config.yaml
balance_bias: false
init_std_router: 0.0114
num_attention_heads: 3
rope_fraction: 0.25
qk_norm: false
tie_word_embeddings: false
optimizer: "soap_variant"
beta1: 0.95
weight_decay: 0.056
lr_head: 0.0193
warmup_steps: 200
final_lr_fraction: 0.0
Below are experts of layer 3 (counted from 0) of a mixture-of-experts language model. Rows are named router (the router's row for the expert), down (a neuron's output weights, with its number) and show model dimensions 0-95. Each number is 500 + 40 x the weight over its row's rms, rounded and kept within 0 to 999. Numbers have three digits each.
After each expert's rows: a language model's description of what the expert responds to. This comes from a sample of Wikipedia text that the model never trained on.

# expert 8
router:471538560465481515500501537535469461487494465518516473458477552544482475506513552466492522525441547461439500434536505492440516536413446572509422513509531497478465425515535485539510418533536399496522535503485483467472483543467487456511505492553579513507548536426457488508547492605510577474
down0:509466596527473443520529460550551545475563474480463511460499462447490598536513539480483447517519455463472444528526484454445427544465476489482486509466436475525541500510505472563510571486497502534497458473523532435549547519514521629539526523552472445475494537526545580472547510498514493468
down1:494552472548529535506490513511514544458483512519562525456526574503459451556420566458585482497542514475487474509454441509513450450526486458541436479498508530496516569480458465555530454558507485585504514482479422492474490508535584468391488525503527501502537579513527490551527567509478460458
down2:548580536409512489545470497522492459447475460470511543416504530464506569488473429427421531524480477450475567478478510541460527451509546546509594522500466495490524493470472534471528511491533569489485482439435499475611462511438467483488459579509537519520493477481538458490486561495509500508
down3:516483467548513459489466492507442517465469503469546570531454513480529501464473441489449487505529535416480490504436532510439458558499523547592478418551448474545550557482537542564508527528467566535519484452519528454516467541503461443536558463538478465572496474459522492495510581512554471576
down4:589520480500495459494526489538513502527522463576505506524584460491467527535450538449480530534522446475417456511429499517479469412533513505428563518493528471416518526442519577494605518554542446470460509577446546503570499542453458505499518511492522495513499481434507525470523521490528522506
down5:516479479457472519505488460433551441515574473496520506445587465516487507460452470564427531468498464490515514515508430448495385543533505528509498470498396544519448516488524481502521499504458489547557451509548484436542428493488469507496514450471559596510494472531562477440543518511537540519
down6:459455517511519468464484551518484498495474501506498520495478475476504467536424618498513470505546525473601534472418494562442482434492484480522481529552448484525477527569567447549475499514451516565500535434509401478456579503471514459532465509530471544507575489521459468462470538503535459550
down7:466431585452508417514545500511488540461556431505497459487501474536479535555466471483577565466538411527513483483489475474494501453539551470516578536527503523564466513500499497427520534457513527529498513453633438530494496479471529486498531564514482449471549498475498523459539463566535466485
down8:474443527454531567498488507544488518517511570522549554460408485465506456488510477496519476540486480527479494467606515517472554567460477543517466511517508421464543524438514579534556501497503536556459469506533542482454450544532491444521509579596498473460512546508475537469548568546503511560
down9:542469544507453405544490497595567522467460482558461481466574519508459529593511552468503468495502500576482539473481441469536445473495488514509495540448362471518492485495459484559528536404464458547514498468481467485484542496561486435481477533507482502537495540478441473530499508523505486505
It responds to: Individual digits inside years, vote counts and table figures, such as 19-9-7, 7,1-0-5, 201-7.

# expert 23
router:574496450510546485593468487493493466492484478482537460447456515483547470498526423530500440507419474488524542517455491441520534518503510580567463497481464593494490552547452456483502558564520532481461604470470544484469482484504475488507508560440536542510543514547479508500418548447532535461
down0:556518483596495470530505540559537505511471491546502542456470455450502437411472534546460585506524511516516520507580520493507456494422509519552451503465488458515518437526482447496536530506480444509569492530435472470511507466493573511492507457570427558507513505498470470451432512551439502423
down1:505398501446465529491467447559470533551523550541488448536428483437489555534541494525461522561504508581534444502466505508483511424499485476467506532499451457541537499451555466489581517471443457483509479521581423543582486479503482485476470524518472532603441527540525498524490484471503521480
down2:462465558538509507575499517532557503533496498480457583482465499437477491459406475559523513508469509600533511459542472415481521528503522488475473434476503440447464478478498440497501557458529520551547454450458527518518501519496473482488437569515464575515455573532466499531566512538532539564
down3:466533551435564504566510478520510443431558418522403428503545442458464523472472444465545437539509454500516454484451555508505472468524437528491541524466514512502502568490462498540510506440567541490457459498510476514576430481460503481500515468531547525508435487500535524453464508526528417504
down4:447539511466443560482484461484529511535477527442454497449455557537497505588470482514542503484488465437466524514564506418467476486467455472500449475485493563502496471541499463471555555492548512452578537480528476425557522441486493493520475526462520531521441531481514435457562488572397565488
down5:495535389540478461473483499484538513534451508538447423529521563514482435478586566441542535491489441475511532473503450441492447475507497500480507527531448497507447442512433554467521437542535485486461507472552585515483545465521483497507524474494572464446488568509501487600546536494508520537
down6:448483500551516514511486554469478454513452490575469446404495492497430425486558537484555506454469461557429452450477524516466522491475582573483466465482514465460501469536611461428483470487492509497467540487486510543480519494480421550529472527545507431542467563522504507497506527504552500443
down7:521483513459477499509524499582438561540479536521482464540470531462471450610468504531516512552428534460470445443478536552471472522494469512513619557431492538544558481473461582557494538521511556476497500500465510486520549490530486460495474517457493420441546537506495490504450446451513516550
down8:433420514518507438453545455493450561498433515479520489506489545468521549472540540522477474583508475456562504547475546536565522502449488482458472492517456407501503572513522471529437429505507493499497481406416463534423500491512447551533533533563522511537526505484474483485520448531426503489
down9:463518497523467492513459435517511534485496584488465509493496526560566501530512485603511521531573471536501507468485453491508471515523547445489535533541572475533593427517545498521556517570490442524498462498505557475470549474531544515527451420498511510513423518514512554455514442545394459529
It responds to: The words as and New, apostrophes, spaced dashes, y-pieces and capital F starts, as in "known as", "New York", dd.mm.yyyy, Ford.

# expert 12
router:497514596485480519466531512417597515543544508493484512505540601502562484426396493452479493513497505473522547487457438499479500529506467502471495525480557473484565409486543561468433490504541520441501451485452503523521465496491505527508532464562482514478490493508443519532408540474460449552
down0:462501538527512464506454588462521597485488456523475500512469503449535496520499514515426480552449505483508450424560559495496530544452531558519532496474499449483453501464493534428494544507515515501454491546501510430531476515471481427533486489578428459508456584485507484453381463469453535526
down1:470535470432500508537543505438472450519516532529568466562501476435494497430560525444504429458530522519545538535466567548473492464452503557570469536478512486470497504512531448483426498456506562555499547556498467498602504541479438452515476516524467518526442529487527475458517480485398452485
down2:509414478483525554494512500521476515447546540514506457544546460556478554505547454483509569493508508501531538544512458493494479388446490520512483526531493494432485485462571565425542623503575486523508470481494540472496529504499462523508501500519381530457526538485492573455490438506526536472
down3:547430381494450506498522554408550456424443479434549469546508530471451536500469478496513513475546510488496511463467530552510564515438492556514556523516444482503431491476461510498512483502531493505485479509583536457512441488493499468522554521539563537560478454552548428505479567485538504522
down4:620454464449484539501552516456493515515487524533529523542531563492535514575496458501510409494500567475548465509521533493486497469485580415497486494470520562528410474551520496482498465533447460470454483533444474501540526490452491511464501547440533512499574562515535530442483474526496428430
down5:537500561505516493485467566477500480547473443448452449438522479499528567530546425548486474452524459516524594474475464484538552538534507508552410467432503459506410503596513497505502468503505496486499522515515502459551536527524528444406539551415517506563513502529468493491528508560506477455
down6:517473474436503454451458560491474542526530452494573500476542489487464465475509491506454468482547502484486499522430518491501523475520369535522553453448480481482433540462554543553514575474475572483568495469485439439571556517427454521475451427552522490467453513518524484521497561493476473500
down7:532469491440488502467490538530493513447563483492496579478491474495511468564515600511481538501487477539427503518590432455512416482490479509451552480479522513538438497501473511551559535582502548436574437491559431505464467473523493487543525540493540530530458520499476448524457451550493561551
down8:400483544503447452544515466425564469526425546489528486509520487522471533552480488451472430497509501518555490509495411512479494526530413489478511528443471538484466534511442528480480469489510447542497452461473485514491476412550498541403524449459458544432521522542531488537547418491511543526
down9:507467559533538538470533451413490527484489560505510481491439505512462514444562520615536521479548467552403565544492485533507498539494498534527460523457546532438513497521518540474518505542598508538563488475520548413568514500502535456465574513519507504452508486444551486520468537514537473462
It responds to: Word-final or inner pieces like en, g, ess, ick closing words such as oxygen, nitrogen, lessen, frog, Ridgway.

# expert 14
router:487479589570544538559482539529469458539521471480527566485473497525505488425408538490464471509521435529476510460471470463499482537476463473498496535476465537504501564537396528473513548515532517529492486503480516520493535445466540465560529526511459494506511424468563418604551444443545512537
down0:439493476454509512514464554486511512504493498389580472469503491462514481515492495538547540421443470511492513568521452523461468466473469526513485478518520494494551503476483450515491432468553513536584490474550435562483503515543403561526527551482536601583492533542446454521527540494535456471
down1:491488476552464427458488523510565545477473508567533486479501464474507436507552557526488478424510518528411528518486513501550434452499463527561485495540449532552461521531493540440485497574522512532425483461404494475414450515509526490506480460465447500459433510500561421508497527551566478503
down2:443585473417489512492524482502520512368445512540532447518488522568440501518507540468504478499501470560497523557437521548534497558585523490490494476435500516518502511437512499456461521564483507533563554501497546460452398510475515448470474484440536567507548506495562519477495491507495468454
down3:504553590487518551524460432517525509454529491456420481497475484441481456510539488485482614566544489552570531547503483534444462510497436500488488499500509421422543547503464488564499530489510490474532498455548434526506508477581475503520465511488483476465526461472519431499538472602500445516
down4:491478496538449515510445469470489489474494517518510520460502527444532493534528462551531541479478592422461463535561486491463525477491460517504497477526501558485422545555501511458513456505484507515491460536550501528535458504499412504562513474510503518573428477536558629541433424433524580487
down5:562474533440443527577556540554530463509471441512490448535503507536499547467547441483412593494417517481544504482540461447422522424519557475487514500536499562515492449504515491493541508517535543454541561476498484495476465587466553506554506526534482469490509550542494564479550471507476525461
down6:506489493450411529516449531477523515476493481537487581498459455529443428474517574557496523513387520450501534474522564501428532504474493532522438517390564483524453535482498519485510496552455488459445476510499461500466491602559532467521446508552511520491550521516524515517508514548490519573
down7:560467500475503550478501531558515520495489523455483571461478428520574484423577559516462520443529477501555452516525511484506524509480519497502466507554426555478573531521554478560532498534545484532571472490489563466544500475488547480499469507510451451452472597545565551495568452484457544545
down8:505501450515501415469505526512512559471424522504564482524524537511480548492505479493610574544430487472485477566506532524475495517492584472478445502467476448470521443510462499525475475476494523469450597565522509465507496495526500518557476562449471476565571490444452519477405563472477484527
down9:500482478499597485530456502540495466487480563508562415502505507465439500583495514532561494554517464552522546485503450415520559583516461506552528470546561465462509498561534447463472497514470532514512511557526554474536511523515489526399486557538454511541456531439490512517522467513418478539
It responds to: Hyphens, especially in Arabic names like Al-Amri and codes like LY-158A, plus list dashes, semicolons, and word-initial c, s, f.

# expert 11
router:496487517451468466557487549591496572485499548448499430517477489521453452556546530512566518510492520461510492541466472466473457471547537485489510509541530476498482523526529555516528510495515468514426537512493506498450429513403539511493552612518497388524421567462496433510470494495456497546
down0:530427504453490478444493450463470531548490450526526537558510545481492471512429532531415500516516435436519498524481512480440478453471435443562472437452398507496550495563581445525525518483502508453476490414512525458520556522501515458537531526541442567505504467501516448435484502488524477532
down1:546567462460508436551437419484463538514574496521523516507467552471499550504493498556450499505534438520578507563520504447488506460547520474462536440468498487468467481521590504461507533514467461514545524558483504402465448558496521509550559562549415479489531496459441480520560510524530507508
down2:486451495541511483506538466559500491473493513491450474477417589528478483453472544544432474499431494495470595530515479502515508513519487554385518488496482449590498548563547460522439572496476488537468520518497542461430518448485461545518559503449471488551561454472509515460576528497524493521
down3:434472586470444428454468543498507559464526478472493476442516502497513493517472528528525520584521542572486489538463527513525410484508519519514541454443442450468480488487476466546451493479541421501419503488554487547488541542556548504480529467560519475503466504501472473506500544511603444410
down4:479522537506411551511371542492450539489488473454503505557551513518533520537462539490501511498514490420548501480450502462449414463501501472557509452483449537511502518540502446528538493502535573482509519462501461527508498464473498531552397500452475532488406507509455456483443399466495479517
down5:523441482511482541551508451428495452581436422494518514505485445489594521513439511486573520471535508511562500545536528501524550556438461491523502515394475461483525529515514505441435535470494493483566472470477425441431507530521573543454563491521503540485512499558480510527519471499508459464
down6:520530459579492463545538485433568531487465550492466480508529551516416535551574511495505474511547518481470440460480437516573453465481571481440523557503433531502573506441423502536522441496557475509504546484578497525511482531512517518452582522468512551502509468496541472519501502535520457425
down7:529481524558489484493451513570494512451496480505495527513510501544487498475597526460552469518524414494429473496446432446568504546443496501516454504549436426439506520557505487531505591473451448500486489532555532455469559487622515521507490563517490513454560494491494502526456475466543455500
down8:473441560487580436485469483503467495520488501495533484493456560467444470472497461461582487503534574481530571483449549422428499480517507551465524493521538424520547453506504579461501467539472482504480491411515523477467555510492500499545497593550432541417458547490490485498496466464536496541
down9:514506513518457547519471476488474523565521565522442502482489459489488527454493543517542501547465484439415505469523479534536511542495431511511419477583542568447559491476410485537576547553439513510581471474577532494516463437550547489504482457586506514521492481509480504497541469473432536496
It responds to: Digits in scores, years and tables, plus team and institution words like United, University, League, County, and capitals in acronyms.

# expert 20
router:531424531556518551543477546479468405438520510457485452564515482492487520497510504574476500415510528482533419461502521507409538535476500524422478502526450538531486516520536472584491487445500501531459468514487559473513561418479561492544518582495489451548469525460476451508512471523560497482
down0:513488517456520524466570468551480549539493533536454491468595440492528529556475480497513443506553507512529558497518527505457498469513472492572425388521485513521511483479504411429594485453515521479574477500516498495557485445508513493445408412551502500466474474465537512480521503444482513525
down1:485453542467507550491529470540513534483467452505492521483485505474505527499438484439475465577529523558570502456545463530523466546481480496495576451518478485450486419543431555503592429539513473516420516472513484521594482519542442536509460489445482443494462499507398524524552541437477486505
down2:463483587502452466471431535495456524456471530488450539502547507480467468494562505533505558480537523520510530486476422560536624555492480480478460537504468504440492562524533551582493528482495495542552462442490557493551464481429523451427525512521572477544529463554505533476488520510472564478
down3:447475629459422519455512446527547547400518534481486486468441564421524524459489463492504492514565496493534525518452515496498492473531450509533586470491511456543498460484543568516517550455477504508471539483454484483524501568534465527537481589478535552479548483479496414535508515465465484509
down4:506551481509503576544457491468498485533440515506545511439532450527505447485481513457443559482484387465427491497519510519492466505490492494533511491616508454467473483477442645544440511446511479491534558487472522463487488448510503525473506486579506493493551512539490505511422531458435527513
down5:491522489467468504528463440505543557530470485543414440456459541447530557534429469465559426548447531531536486448478449488531565523511482516562503497517499488453507435478512466513488525488482507435520562582499539568492526515518491581470456484459532530572526580523465556519458495499476435479
down6:505452514475454523541499569437510522485520610434546487487475490484527406503551443582558435460562516501488515514491523491490573485481458519461505477456540519458527560491518478490523462479475595441513488502490510535564553464494503533513518495570468447469443413470475536518468525478446478452
down7:516484581516405517503568534520535432474509502512429485550486495519520516525535492541459536561490427488534587436504482504532466506542503473494488537561477444552467467523512529449446514548510553464576486453498459519514442497510467530467535510516493547485486499561547496490473538554563538375
down8:490434417575492483520517491550498456453480474530431513562486517520586531446412539577470578544507510521389540522468506460465491529539471536533527480490502510467510513505510497461519496532486450500478575518508546528456511520493527492551479458456478438477465526491514506460429569526559419482
down9:479516512517555519526494456486555497539473564518440455467539551446458469528429486487531574519491484488538404525502489467549496490494430477495467521497539536565572460491523475519549534484413507539489472498541480570496437443514498490519491578512472477555470505493489465525599602460558494547
It responds to: Capital initial letters starting names and words, like P in Pacific, B in Bosnia, plus h after K in Khatri, Khu.